config.yaml
n_experts: 128
balance_loss: 0.0142
head_dim: 128
qk_norm: false
init_std_down: 0.0
decay_shape: "pow"
Below are experts of layer 5 (counted from 0) of a mixture-of-experts language model. Rows are named router (the router's row for the expert), gate (a neuron's input weights, with its number), up (a neuron's input weights, with its number) and show model dimensions 0-255. Each number is 128 + 24 x the weight over its row's rms, rounded and kept within 0 to 255. Numbers have three digits each.
After each expert's rows: a language model's description of what the expert responds to. This comes from a sample of Wikipedia text that the model never trained on.

# expert 59
router:144108150160087174163099108164139100121126116137148160076112133131127153159134133126134118100123144158144096097138099149176124141110165133160165096133133127165129132109149096148109099164066110071109107133108111085153122122137114101128077096134118146141130133113106146129158145139095140129156143109083159159138148115119157087105123102151141146157145152121111142096131092115091111168151126163087118120142170163169105190143134135117079158129101159170174123115125152097129131113130145120106103166153130109168149106094118175128151159106150122090117144133137133117090141109162107147112137135114171138148120137118149150120115105128119133134135152164134154115110111141152107149170110100137121108092116140152146151136161102117154102122118112109122112150091152173174085124120128
gate1:133115135109105159115148166058151080162156102123105138136152134119159145128130160106117132125133139141127147154138164082095105139147136102093129160147154110142060141119140131135188141145110121163116171117138138104149152150102142107099095100138159101154122119155141131110114154138114127084129107098160144121133151124127138089139150138150135100116071110086081108130129099108189178138153120123139138149163158123119196176127134138093162182131127066121131109118155104115140075136140110130158126128123132104135142115136158167126153134128181134150117099161121148123146121126105131139153105150170154116158144112133104148123153125165104107083165145146115175141159127125116125127135083110123142159130125138144134128126083165108136146128121095144115140110160108115106149146106152
up1:145159138137131131149119106137097170106109108160119125161099137108132158147166143131146103110121123082143132114072117119146134129144098138142144116150123117125161039140122140112069136118138110102170098152133129182128171122166112096121142121104122128120110170160142133168137104157096118142110150152116134105134118129134108103140143149111175133112134152144145147136132154137129127136098123155143168151101140147157123092135117111155105133106126154134102108112154096157119112084109165150123142121161133114121121148107099078106107075117115175159139150085153075123151142114139059152129073140075102152089138110136160108192123111127135168133118122122099132090116111101126162135139116130136168149151138113148044130131133131151138113131136132147129097151116101111143130130149108
It responds to: Names in roster tables. First names, country codes and positions in sports and cast rosters, such as John, | USA, | MF, | DF, and "- Born:".

# expert 27
router:145115132158098173128074123142098106120111093121105135077107111131114189181148177097122118118113111157159120127148150159156108147101151163170137104141125112160107150116148112112118119145071111122093117122112116069145154126163116120126112100142117159138114130129098159130155209103143148147177130098129177167165152094117120127098126102134140164156152162127104114123119105157090120151169144162083139127141124129145121144140151132120108143140104149124170119132100141081172131127174157134115122146112146074138137100094122159128140161122155116112121155137142109110098172104137120162116159179110148133161145158116164144117141102111134138133132144141156134105095110148141100171146140121148093118098142129132111148135134135109137127135104097077132119147119117146140087136110118
gate2:164109080129115165091110146121155131106136147131122101130074147144090087113097117134159113155151129144140115149131128152124118100126136147148120134148157090124112132143120101094157158117154097130119120106099129141132105110139101123166075153108137142102140121127130107090097188133157135110124127126157150164122128125150134142123136144121084176075112147118124140093105130113129124115105135144147141172120165120141181124144120106105144077084149097094099098124137107125124134144141198134143148160086134097132098175145111151099119085112146098094116099145153174095093088111100155107121097098161124180110131124137133131148125110120134114141096109072126142134132104157153117112138167155130123112112181150114149141144160124125117156111122122120180125126165121150108115173146184
up2:115137155151144142126142154161175137117117134122144094137117114134099097142126147088121075116170152135165129134073142139142141098105132136096116133146114083142138184114086140120154083156111127148177129121107127142133149151127190095127110123104150160147121149126163120108109144134139135161159148130180170113140125159095139129151132101110111114129131149112134108166123102107159109155091135175135110111163121148157135084087068130137155119118176102144128125136170136084155120139166103092102105121138130131166117146143127125121125163142154152151112106059137117115136160151142134126082191089107158124109126139117123151104111108096177114132152131104080124122162160119126122091161096162116131156135123113109144121123157148099141119139101113078160159124127150116144120147126124
It responds to: Table cell separators. Pipe separators and empty cells in wiki tables, plus instrument words in credits and lists, such as percussion, vocals, string.

# expert 18
router:161119140170094166169110092175122112119113096152135118119118118140103128187113132124097128116120112171159119122166128170128097145091145144134163107120100143142124126140153091093107102140073103094101107144105124086152142115134104139123104102133118158123133133129099142147161209128125134116152152094130173130146147092141144113084128119147152170156147127139094128088145125119085097138146159145077132147141120171153109133123142132107105159115100159143125104109083130112151143140162150153123112142123155102163127087062121175153153158107149126100130153159147105112083153100158124160135163165111167128124112139112154181131120098108105132125117144154159120119112107139154127130159146096145104132089128125147137169153138112114117119112109115124121100130129132176159116153108126
gate0:138126172082111120130128092120165112129122157175135148166134136109096131128100110109101134157134140110133106132126130152139178118116133090151137119105120129109129157118151130106145085099149135150137089124152130115145149124155143111141145115120106107162095129151131153167169098105158172171135138132107150119075097163200154158154146136107156110174153100126114102130142127130165149121109084100132147146103161113123200144097146123136105101179157090160111146135140091137146091125118122170104150125110185111137147139131130159112162118161167128103135109136111111089172140137155121147158131078145134095145127148065140077067157098142154118135146118125136160108131113122115105136141155139138115136117100098117122119150122122150115142140113129074140166125118152124139108099131131
up0:118104105137119157145115169120168171137122149116104109103145150107130134140108131168134108118143146138100142088146149116087120142152089149120131142110123123147117150183123150077155181083119130153117114108148140119080127135126103178104098123137143146099100141125114099133144148154068164161176091180134135162133164134090096114131111182117119110106104142158129111087117131096116108113123109127168130093172093147116103083126145137110110154125106112126148123156118112110126108132092171116133094082156111084126130117111137113117139137140087098125117077117156167148102137107124100109124144127114085105073129118150111117141135098125115147127125190107137130184136106114142135124123089121126162118151147103131164119090125141159139131066118129173119110133114098151146149110113133
It responds to: Surname beginnings. First piece of a surname or name after a given name, as in Eduardo St-ruvay, Aimee T-eegarden, Jones, Mc, plus place names.

# expert 23
router:167113131146122159149111105149108101112133144127127169114083126128120187151137126109121151118132096142137127118140141167163102146113154131159129116144128138176110127112155114114093112147099115098114113131103123087148117108149114114115131104157137140150118150111110132130170206106115136119152134097080147170153175108149159085106133075148160155161160150124097124114137117177083113175154151144120120117147124138145106152152146149130069139130118145138175099104110136077141150126175144127113137161142155091130133075108113173143152161109164122110128148142151107091115146086132113143107151165122170145146147146121170153118118075127123129135116149145138145134100108169150100124140152092144109121104110106154105131143163093118121105107110107097123108160114138158127130146072137
gate0:115121169093086131126170126101146145136122111176149146174111112139132131133091135123162128142110143118144130140125155104142118159119156095156117181124135157118114124147162155144166102091106163177126119167141139118127119149141114109148123116129122102126083147127132128134159115115140157126114083111149138109117078122226149130134127156137135124135121113135124119128128124142125126109131139134128129138140133106115202161099108123147121076144120157137089111149151132100167108113158100171141164118102144134103088112149131116141118130124128107110132109117132068134205092131172181103159112122158148096111150092108116075104143112126137149138092114125182139171112125157106111109115127147137107106152144122110138108127130102168100102103100105103094134143111195122143139129100144
up0:129129102122138112115105180149120167149124119109092103102133143112101091146108105157139099102159111128110118141111108151073098137167152125107125119132137104135127143147117144118134156106147140107158128092126130143133123118163102133089157113147132111065107149132134148074122170166073146161132113166131122107082112144098088159113139136079104095113114125120143083110139131155134103123129168115148150177109099099102129091141153102098102129141128090130132125171160160107115116135095107159134105105106126151096109128127128134125136146143094150119132090122111115134074133118085108111137129165081081093102105094204105122145131135130147084127147175073106120128134125098104140127130107103139172161115113099130131139077124160140121142143107149139158118104146108124124127115142081
It responds to: Short syllable pieces. Mid-word syllables like ah, ak, ag, ong, ank inside foreign names and common words, such as Atashg'ah', g'ong', s'ank'.

# expert 9
router:168111119154145171150094107131126106118121118129118145107125130144123181163129126099095129110139136154152117128171140155159106137105193139149147120117113155136143155126166086117113133179083118050110108141088149091136125132142104117111123105121126155158112108117111132125180178127115141124168132077121159161148150112158152095123111076171150145175133144140121147073140109142070109151170123157076121134146129154141112152122135125135096136128106159125169123124126125105143169152173107120109117146137151091150128089094125138125152165113159137094134142158155138114119179103140110154121139151127153135148107165123159167138116110129117122115119160147145117128085092179105112131166133084123103113120111118126108163151141117116112117118119114093117114152134148127135080138113142
gate0:064116148089124132131122115158194138154102149166134125131119122103114148135110117175137130140114132122119108139118156152124130124146156080118135152179126139079109140135130135097152118155097135137147122178109149127112121126120140118142133120163148122144113095100142132136155073131111164126124113159112134129097089151175144142143076163098103108141136093128109171076128111128155100167088099115137152182126123120127166151103150086162123148121160140103083117132128118112158116131125118090151150116124136145120098150124099153138105157121134113061107099136126147144171113153139142123135083111154136131122172162092110097132135138146141127117093094129165118153115111168098133134150158166102098072177131127120119149134101123142093147138095159161123136128126179090138116145099100
up0:153135081135126114121134152079121136165147134143118131112144107124138078132118092082129101130131138149122133096092148108083146127128112165154156147095082122158106118154134118130100167085096141126146116108157116149131149158155121123126115101113129074109114103159125114145134123138084152154119108132139121145130144139111098170090153139130129105109080124131139084150139127129102143081156147120128108116151113140112153098135156125110134118133130107154127145154182082147106106104155128145109148116153108141104097112114133122126133100170105129141136126113098138061086152057138146113154141118113108105108065089180134113144148082101144125160139163090118118141163145099137115108123089096184177173133112125171125087128127136143174137130123142098124135134103137145140126084154155
It responds to: Articles and determiners. Articles the, a, an and In starting sentences or sections, often right after a line break or period: The, A, In the.

# expert 20
router:140129127132157173124090076194106108110140125122116150106139101112105193150123129093089143098141118141146122129146131163173110134094142150152160120121130109165111144131161093101094096167131115103125103136113128104162125123137112162137108105180135138151129125108098137152155160124139126118160145096120152182163156104128153104115134100174176147165133147142100136093141134136103100129159119174103120120128116141137095132146127125115100136144131137146140100128092122075153134115173126094108124168128138069133134104100106153125117152145147129101149182160144113106105151090136091148114160131125129133169123167129193179127137126118127110142134141120163137109080087145139105156189155088147112140115125130138104127138118098114119097140099104105122136162143133135115101108110136
gate2:170117093159168153108150118116106181157139138118135101112109141125139100142109128123104115137138174087122107139131120145157117091100101160154100118174121081138093167126121081112141147140179139133130110133095131136128123145109136123169114112077148127167131154131137120118157153147166136112187165153100144123115161112109108187125139155084104115099136121138129132074151146127123135127115120159121126159117118130158144159133101097106151079142149121100125149152140028150128169165101124111109111143119106117133117170156119141110146070129140072109123134148143136082103133131123106128110081108123110118110119101105107127096125096135152118132106134104121136116165077130131132134145152120102134116116139097139161146115155076101154125129154123118147152124182130132122095119109131
up2:098105142148137158102151143202165120109120149161168124153131110151121163104103172106144089143133136102125125106148175112131161138139101144138104123129150136126162139150130118168170095127111141159142135163122146083131134125116162091107098141113131155133138112110145107117118135160136110102117117120153134162135116131104132178084128128103120127146090114132135111181103141129111079129105152143144127107153136110104140061112120138134174088113141146166094140122168173116147126141166121141126133097119143165164121133093115099096099197134147140106134139114168120100177108109118149123112151124102160139109153118100137133176150131103191103131145147147136125137161143164120096080111074162116132122110146126099136137108160128096167115113146127113134125122148177132116103138156171
It responds to: Determiners and adjective suffixes. "of the", "the", "his", "their" before nouns, and adjective-forming pieces inside words such as "-al" in dermal and "-ic".

# expert 34
router:151121140157099159146120097144124072113120136129131114090094122131102174148119141131100119100104120163142117099165112150154109132075159110130179106117127131145140130107148113146105106175069113070109096132132113081135107130121112112113102109123126140144123103125097149110162190130120143105147175096133167157141131123130157099110117087147144151170159134118107135093144096125111132156147148170089123127144125162148102162118154131121082159127083155174116101094101150099130166110136166127093105149167119091176151119094107178138157132101141120106140130151142113093101133094160119156136142162119189132145101131104153144131131110144118153120135172144128141116093126161127123128139129107134119104115120132159146155146182117100156119122100136129109130134117139170151093120126148
gate1:128127121155183137088139146128141100120141131152076127161117087164142132180129164113115145108123148138137148140142142115152102115161124157119066171106130104130126130109155115108145143118131116152166129108188150129153151148144106112137117122097168167219119142135136087103115133117171145120102133147139112120157183120136135144150148121119133079107091130127083140131129138105155127098148097174125134137139106142139174140107146146099158163157157077143163126115132102111116160121157107149139119116108159109051094141121132137141083141125129108158142093142182130108139133129143117124134107126122096122136147150163125166162163129168150116110145142169161140107147093135128125139142124153101157157121146139162136125137135114114134157137117105142150137111180134120072128135096136
up1:118145096137116157099147142107103113160122107094115120131111105138136109145137163183167102130099159150152137118128116128152138108146097122138126115113106134130163089133151100113145132105099124135122086109126171129116094145127118141114086120158125120151151124177154151110105085122126144089095144134167200135133100127137147115154144172118104169148131128092113123148151118123170138116126118123112201150125159149136110119137124116123102163152150142094091104150200133156154108094171139153124158118187123094107150156121108148105138156140128147151159123132140093107130104142107135136141096134130076136145087137163140117184135103144111125113172129134093127103085099133082127138122139149151167148138164183142135164122107151102133123125114138139154108138111081103156090128135161
It responds to: Person first names. Given names and initials starting a person's name in credits, cast lists and citations, such as Robert, Alex, John, Charles.

# expert 38
router:162131136142090152183115102154106100117108106148128142097096125138105194173141135112098140099130092151134119111149114173142092150077150148155146109152109129172114130139141118109088108142100100079129108110101149100151127116145101118127101084140121136139140163116124166147163150121085136120147137089088151144145171099128140092093116089139155139153134153138123125093131122149070098147146136146093095135134143149147096146148158152118116147135095144117166105123115098130156139119152137131119131155123152096129124083107140162124153169099129136113117135148143117121087179094151103162114144178108141111160117164114173154107141098130118126123132140142163124107099103142136097184146136105158087127081097113140114154123153104117112110126132106087154108143110153158126107155101136
gate1:140144125134180121103136112128123109112139118107105160153133133099114162141091165175111131103106164148131119152122127079106089135139105095146158118107110085099109127137096118103116127125150126094133102126157137133129163122102101101114093115129166065145111148147144116105140097139139120062132173131156130122124154123103152125144171124173129098105119094109096062115145164094147161100151098139109136140156137130138126149143124102140149136155186131135097089147124092121126064113138107141145146111147119090123130133107162158126139092133125126151151101123157154086152149126117111100161127139117125114145133108102143134205157146172120091098096114118099126108136113131072155140076097113170167163138114138141127139169093124128114122128105133116147110148124128112082125124113143
up1:124127092118143132153097137114119140115119152103158144161168161115148159169145112125137106082121124108128102111129126125130150101105115100094138138120132142133139114161160105070096155084126134120133070152142151166159165160164132154136127097114176103133087096156154161142125111104066105149100094137126145145156150109158112133155144107134115119120142123134121049133155131153157152141131139065114156158132156132128132118133152137141100138139116117139124111165124120151158083119125164134121151124197136127112111143157122137130144130139109157156138167110123081131095088155134057153145125150130106115118094094114150130192148131162094125125112129126095140134112135093144165167118117109150184168101145115111096156104128147105128112127130110110165154142129103133117125149111134
It responds to: Word-initial single letters. Lone capital or lowercase first letters beginning a word, especially C, c, G, S, B, in titles, names and tables, e.g. Cakes, chew, Biennale.

# expert 52
router:156120157161125173161106110163140084136125111142133143074091141144142165170141145094124127102130105143144127106144144156167098138100180139125150139141135108165135167105156107116123114151062117087131105111111098078150139123141102095130119115124145150149091115098115126138159166148128149120171148108101149159145119110155124081107120107156147152148140153145118129089135102107067095163164127173100099135147157139141100138120152124118086143114121173136178102149119147091150159125168115112109111153098139131128148105116138151145150153128154129109106134152163155133098155115161123153114153156123126132152126175113157159131117106149147126131122161124129173122100097152120096169132132080123085094113095121170142126112148131100132107112108112097122135171136145144131085140104110
gate2:127110124147139137131140131092118103147144162159128120135076122170169113117119114122150070142132103136141115119105128143143149120111089115170154119140143136117117169136149126128122166116162142108169104119109176115082162174173143130136109149108133142135126147144119124120139206155138123129091158124139136144118160177113106145119145159114133113139120134136130143094105092118142143162081122125134099168126133126123126122097139106152118064108157104157115097139163128143136144135173144120160160133123153143132128127133163114052123087139185089090094063090153143078142126127128149133109084102138149135148132148117104126153149108133126136141122104106126145149154128098175066129153155115131106125166173127108136131128148112082129147135143090166151151126158137142113121105149144
up2:106112167121117163128160165146114118149122145130140111142100100113156130110149125126119058141156148139156120122115106140153160114130099153094103116115125112127165180155090067124154107155129145132196118117101161094142142136107156109135126098092145112151128139115120112148112145162156129111122115110177168104116135150103136140143097117107104131119089178139136120141143115146172090164093116143126148099140087157145124104109130149156139126124150118175091127143152118101130115125187165132139133097122179143151124153122108124099127158143158107070114102089171148100166144145133103105144176110149146085134125189132092110168119147126164115133154108115131138133159114122166099116131100138117140111104140112094154090129205120126132125134128137133139156095121146148139128130132128
It responds to: Date separators and months. Commas, spaces and dashes inside dates and ranges, plus month names before years, such as April 21, 2018, 6 May 1944.

# expert 28
router:152136160163109147145093091162109101109110116128151141107116118124116187167123140091112130110139109151157114138145145149174103143119165119142155130128121123184121135111143090116090097145092104101103083147116125095166151118142115114120132104139133143138127151112118149139146185111102126117185145085081157167135173122131142094108124102158152162157152152142086126096143113145081102172158144148087112114120133143151132138138161125117086137139104151124138130104090131108142149115164138109120123149144143096167137089083112159138160143103149152116119169151152108093091166112164115136125167155097149124136134146125171183134111101134130136114136149143145135101081097160136110142155144112165093113099120120141130143128148109090107107118116100095123118175127140150151097147097126
gate1:139134121123136114096141124107143124110137127088058152158168113109119151165108164126107131124107145136142151133126147080159083135155134108114138158138105094134098076137127100135141113122151115128150151093151156149142152125115093132101132135103150078189126156146102078116112104140110137083144148088133136107125153158126115124095129147126139161112120114089095095147150135109162115119135092175111111138132127149131167176116124117149152139122163105119121145148092098116137145109140075188161126111152137089156103139120146146073135124119148144160147115124182153130154152119139123121141132138100157144112110094114098167167162125108146130099118140125104151139120134147110127139090096159116158142151064108152134148163124147126127096092072132149139091114150116102081136136094164
up1:142141139136093129159135099130142114115111133145152128169145105113121131149157107145136115110098145128131135136135150154167118170178108128096131138165122119111143077142138134138099131105129160103088127108146174135137143142152138185105128138112142138131121142177144141150125141158107080102129106129107206114141135129148148113159130152106119144105108146131106127151173114164142149120126119118069182105139170137105138133173143139134105136160131135120133089117105123147107140113084187190154114148143160152102124139135119138066129136139128165188157157130147092126114110169111093148114096163126108148122088096095122102196126127191139144131139132114133111131122117116134158160125100120131146167109138139147098183121121136110131117149117121149165087115125091112133116095089136
It responds to: Possessives and its. Possessive 's after nouns like film, song or book, plus its and of the; also digits and pieces inside sports and film tables.

# expert 36
router:155122146136120164133124114150125097100138108124138131099092109125111193169125134093090121112133114151145119133144125156169104134088177141142162120140132095155130157122144092112097109170080101097098109149083113088145153115142106103111104095126118158151131113127117133131164154115104136123169130070108164153158168102149139104103127095147140157159146160133098143101136126141105115179158147167082104139148156163144108164123159146119082144125100141158150101132109132099141157126159144141115117160139137111136122113098112162126135154116146113087124158140160135096079150110156104166113153144101158122148144150113168164127146115102140128123119163138107123131112127149161098133160139080142089116073128132148134144138158111090131111120101097100128097149141140175128096142089125
gate2:152116115103131144073143145120101150111156142144155128106128153152098075137114151096134093143118138119135100159147171134120129140077057115152127142132149084131116165125142098154142130141127116136136120150138162133144115124115104133157095140122182171127143100112153123108100125125129115109118141075143155156121143137135162156099139159119092121128105148126130170096109116073082183140079134125153110169132150156158185154152101139124142136079115105130091122142094124125123185134133126140131138127132146097147101171167140141093088128120161070096151109145111126055110101115153149097132106110144114137149173134077136129129112111130164136133117125087118126144116097144142139112100122146125111145116169134132144117123142102156131155117141108098136126110169161147098141145139155
up2:076153158155138148099178152160129156128137142085161102159140107125095131125120147082153103161139121112131109122151182123149145115088104136102111120156133108100140185101125078138190126126122129128133094133119126129170116130102152118142128145094170137113124124136164108105111110130154144120135116124137148175128125102101185151114155152143112082126118104130117125179148128119107123170095175121130094139143103152148155118135110153152176143125151091134110136176109121118128148083138106148103114089138157121147130155153117111104083177142126116108109098115135113071139138124133108119128140105122141117105163130086135117104148125109183105143145147142130130133129142119140132102087102161112158146119122134130113112117212130146133137089151117057160123096126146153140132157144128
It responds to: Section headings and infobox labels. Heading marks like == and ==History==, paragraph breaks, and infobox labels such as Born:, Place of birth:, Arena, Publisher:.

# expert 39
router:174111159132146160141070089187107120102107120101127141106141123120126137147134127116122126090136107173133127140133118163117064144101149144142145133148138127145147164124144090110120110171118105081115107125102115109125149124131101145155087105141112135152129128107103136119190186116119138123147165089109161164157159095109139104104120091143141162164142151106104127096143123141106101137176138166109117114127123128140115134135136128118090150118123142161159129108088155115129151119177159128123121173121131098175132108101101182134136149087159114085114187140153101106082147126141089144108147159108138139168115154103155164149126103115140118115132165136147129117096109135141111139162156063139114101080125124157127133125158103114106111124115134095134105163125131138155086118116120
gate1:156132143113167113121104168100153101117102118120104102126108123124136132151123141173103132133160129143133166174166103080133088131170148097137123148116127119123103120094128151129140145159119136121148128154132137106135165134091071128123096130146113091167119192137112158139109082152121121110133132132125139125159152122151105103162141073128127101127098141089115129179124134092179160102108100178090118150120144138113160126148152139132172111144174124139109117098119107110113116107160120135115180108134154140129159118130147123147098130116117110129117106101136109111122114153107088156184097131130174125120147117097113173136135165129141093128130126120117107103094176151088150149116116129157192143164117123170128152141196130099112165100096111132124104135149124108082128106116130
up1:139141125130123112173110150106119127120113100139111112151112146096162174142151144167107125098162123140144139133111160122115146127132123117079131174131132141120152109118107147104103167151106130092133102122125139151125116151116136128129102175141165103139127114131138091121097126175089084112089152098131145123161099131153165067137114124145139135142072141095141148109139153161118130123124140120095181120116167131125154104162130125104105183156143130091115155132175110145128144102095168109126120135135085129092142112134110116113126110135144213127136145096132093106085114134108105169132140151128112144086096132127140096190140129138113134088098131143107113130118092112135188125164079119108155118135114119102095172119143158133139109126163140131135107162130091126103059123105126
It responds to: Foreign name syllables. Middle and end syllables of foreign names and rare words, like ro, iro, ore, ol in Quiroz, Sylamore, malevolent.

# expert 33
router:148136157142108164164127116163149138120126135144110134064119152153148139182125148108121124106100111140143115121157176147161119133119179143141152079144109121189149150124134115146093123147083111101096102133125097101135155113140119086151072124155132119170131108101101111127163153131126161135169140118090156123140140109140110115093142114143147131140173141144118138092112090156104098156149127180113127151135154140140110163109133114116100165130103135197146118156100114100175162129146157109125142135121155099103135107097139148133138170117133112095106156133162150132097153119145114174153148157131153110164156135110167143125120103131133136135110158155132156145113130133149114159128125087127082089085121106155131128099152138100165108121119115087135136131121147134155069157086120
gate2:148078134146138147097122151121102131138128161139152116113152094176095085120087115106136115159138178122147117116110095165142153112123117152151128096179173105106149182147125105125178132141117123186163088115156136110113084159154107118136140132120138147155116152120138120147167193138133143166172138138152111120160130136118089175130145148091111135108119147117105155091110101085141145118113106167142117117168153121144135120127148118087144099115134097130099094159135086132168164108148167159116147148130158119152121146147105161141105116126118141164102116097123095102131134127132162092146123117132124171138137165145111131140097110111169137088146139062152134149147114135129080111111142152135127131140167124083153159098141126102150147121121138144148142128096154164112137105124136
up2:115129127167169156100144142146142142137170158169143134146148092117122111125106158097113110118162150113142152099118156125149166132110087133063112130140129125132172171110144153149160112166101127182088088119154122098145097157105176094113090111097176146164119128099154121116119087138135147135147092118171132173133126132115127148114147114103105101122111157128137136139165116120150144141095145152147053110132114146130152142091100165128161110153122125122107126135149139126142108121169120089123133101139164150128180131118129120130125155138124153112110104112152100094161107113119154126131177107104176133118109139110135106108144101115148111116120139091123130133139119148148093105119071171143117157129137121100142159116191187101151126103120160082164135130131130150107137139128141
It responds to: Infobox field separators. Pipe, colon and line-break separators before values in tables and infobox lists, such as "Total: ", "Born: ", "| 2".

# expert 32
router:163117136159130158121125122144134119105144092143151127099100123139095173165119135074082119112147121159138115138150135150167115121098166162154150127125124098165141151134146088105117138146105119098089097131097128103141158110132093087128099083127146162148129162133139120134166165127116129133154149101111149160134160122147138113117120110152128134152159150138102137104134102128091096160139160170090103115160161173149112148111144150131093136129099138151158113140094132079147155141177143137136116171116143077132124088101111161121157163123144114109129152146152127112066180118140112163126152142115148113160133150123161168146131116120138117122147149123155129132109125184136111117154126093149105106084096130149127151152141092095144091118101102095125102138141153187106092154088138
gate1:186120153115158139133138124129144095152175078128113136151105104159140159164146134139132100103172147128137133130122129095121042115160106103110160149119078080138126147092112139108140124094168129110120093125144143114158164130158160100114118081103136088165108150159117114155128116123119099092128131127143109098144135101127139104141159134142135148106089115131104140139140124105165160106140139117102118125125157188158140127125151129129127141120124092129118127124092099142105089097111123150165162079133136117141105110110192171144151098117178105152152147121153119125131116137129122100160087107103154137146105164125127132132144106137121137116142131086125163083120102137105114132148103107162146120147154125162064156151128118119121102139122119152139073144153089133063121142139135
up1:119149110158124139112122154147095134131067175123118159155109139109139123149154108166109147126111095107137132151134138076124168136121148137130122120160169135107137075145103135097139167140087133099143112126161165153124124147130112173138129170154141152149141109150148135114114116145110155104103118147125153113153103166166104141174108122128121067084108147082060077139124125144127105172113082140145176117113121110096131122102120122097112124124154153086102118117151112145135164111162167152114121144158144117115139146141080094093094131142109170149127105135118139122127114143138119180130109125128132159115119074145129111192147127153121097106106147161109115161143123123128161181103098133135164102142099110088141133097105160135100118117159119129132152123150108115124115107096155
It responds to: Paragraph and section breaks. Double line breaks after sentences or headings, "==" section markers, "See also", infobox items like "- Coordinates:", and table row starts.

# expert 5
router:151127154147117162159073114168137100115126097120111149095094116130124140161126144086089124079133105136156127131139145162147106151099159156158145106134114104130131157127124113126069116148109109130128143099097120109163149109129118111142122111139095140128120143127084132160164172121122140123146134087099140153149143113131139102119139121161150150182130153151081138094112123179075102146170128151097125108137132136112070154115127138122115159131120164132169132121103154108160134145148131126120122136136134084132138083105117154121159166128141130101111164150146140081117207101155097152122166143130156119143139138105172138099127103121130136120114146174174114124085101149155112176162142111131082124094109138157134167124137117108130099148120087106144116162163152134148104132092124
gate1:161141132174167161119129121140113084125166109087069147172117093104135123130137149162105142103140158135117149115105109065099074115186103133095141111149116089152119119113116165129150111142120136141139116160150137099153100145146129119111098097145161116165135151187129084154119163173127161096106131128144148124154128122117152117152122142157093124125117128088099094143114147086166147114113118149141137168166162153103175147131127147129118179133130144122109113092111126136108080113143095144144119065095146099118127108090145135152109124124146122156113132123129125094119118162110124150184104132134132131130123129140133166173164146149135089141112120121131119114103121116147121128108111106147152139170098123167099110149085144153144135098096111158147101131142150096079150128111133
up1:121191118152113131172141121099115137141114135143139133157116136113153134132175093140139152107111150138135106106104144140110180103145124133165150144104162129154161152123128147114105131126091133080173123157129149158131119137156122192109127130142143096173136162152137152125149133116119112109090152137132114117162112128143152117192133116139129163099115086089101113154125120189153181154128088104126191148129172124156140098115155151065099153137113144098114138136157116110155122142134171143107139151139119152087141138138103130127123106128131156146124146118168120143105103158126104172095121139161126134100117166119121105157141133117130137151122096102101105105111078128100150149127060109115141096118147086143107167113087166132079123135131096118101096151141109142140129133139110
It responds to: Number and suffix pieces. Digits inside numbers and years plus word-ending pieces in names and terms, such as 2'005', '230' hp, Engineering, -ings.

# expert 55
router:161116128147096157163087118146120100118125115118123157095092125127116167156131120098102133095119123134145112124166144146130121128090155148124147133133134124175110136120167108133070085165098113100133132115111133108152130122156101104100113111147152136162144125108108133129142198106131138120156144098101175174141142123134132075102118075158157144164140167127112134099132104144071086147185145151113105135134150157132122163133156127137074155134100173147163099112110138102148136107158121134120116168115134093125141090080126177132160177102151143097107119151166097098092144106162103161122124156107169127157132156136162182116116099108128138122126153131147130124110103123151105114150124130137090095113094110145122140120144120121109136113101102127136113155119136149149108149082104
gate2:171133117122132171106138140107113149120108140113132130134060162138087063135087099094148121151122145117132126179095130131120142110094144189153172127109144112148117142143085116124128134167130110145158122116115142139116143130096129142142127151115149147159163116113150139141115166142162112128123141135149174118113146117136109147144175157137124081129131161104130150095089129085113149151123123138133116155123146150161170159108096098130133114139106111136100121148138108126128134184117144130127134152082120066128127130112060161107126125126120079121148117144124153118112142123139149102159108083140141126143144126173157165148104137100171153138093110080141148157155075156118123103171156174126118182113136115117137136138101104093167127131115111102169093133144127134093123134119169
up2:126115185159157141116149120152126120146131175149164124197122119149120126124135164100130126158163138133140111116104129103134122141104137153090081104138131097151167169170121111085155155150124131179154115146084137082166131145093180080133111122092144160107122148116132120130126116146131122111127112135153129130130150103101156142098136139091137102077103110146142090152148097132106116137089192130118133106135112127158130103124086171122178090124137143138124132149160134122146129118154102132127101116131120171123147153152110075108121145127159140149142102085146149129128123094147151125119153091113149101119169127115123094145098133100181118158152134141134111108162129137130156068106110121110137134128163120102124100085196118135127082128131115072152129100117117115124122142123136
It responds to: Coordinates, units and notation. Symbols, units and punctuation inside coordinates, measurements, pronunciations and URLs, e.g. °N, km^{, ft (, table " | ", web domain pieces.

# expert 3
router:156135165161121176139090098144103098126129096146132150063107140145113140164136158114105106087116128151136135116174130146172112154082165130152166133131112129154124150142165088101097108154120107090096127111112102082121154100137108131137111117121107150129133111114091148137154145140114155141180149107089176173167156119142116103119123106171153162151117179128107138077130115116081108172167129158109120129135124154137104164128149125113096169108101166133162120115123132079141155135151105128134118144136137089132123104088135143141157144124142131121132134145149132117083186098150107159114149149132160131138125159095147151121102100148125125147107164152155136129106101169127121142153137099140074124086128121137140143138150132120090097124109117116121119167137134137128081130077133
gate9:120128127100126140135121113164113131123121143178076119155132088135156143090092146108141129166136126097156150129123136128155094086136167070112158107119086145116128128168085084100121123167134132128151118100117139147145202132091134118136149117120125094158072120125133136141140104147095112156137169112146096094093100173108146121107104172146105124134113104207131146131127100100118109140121141088128152101166107177112116117135098173180111179151111103141109176150139145108155175121113086118135133143134143128148096113120122108132115088115119129110110114124123168087124110153102100163115145134100147147117115160123147129110152158142129105151105092134113117112150138138123144147095119170156106127138123145118144133130158150131125116109104132138142174143106142108139116116126196
up9:141126094099146112110116100130128145155137160096092168105115144096136116129109144106130131103120177092145136152125159120123146126134129104158165088121102157112133130145124133145078120138108121147094127154114128162145146089096080086120172166155103112117099123125105150134165111136151142159116114086109105082106108099113159133140120122131121113164120155140154134111152132101127117125157133112104161109109123137141144134119123121170125151154140159132145142151135152145182135127138127111111131139174101110141138108124151131145149105084142154106114092096093167119117128086124120111103108178118129158161123151150139167110121095073148097131089095142159139094148122099131177171082111156133109097149095134078124147108141171159141099136125083108148183148161177088133101120170147
It responds to: Range dashes and separators. Dashes, periods and digits inside numeric ranges and decimals, such as the dash in 1860–1861, 40.68 and coordinates 53.41.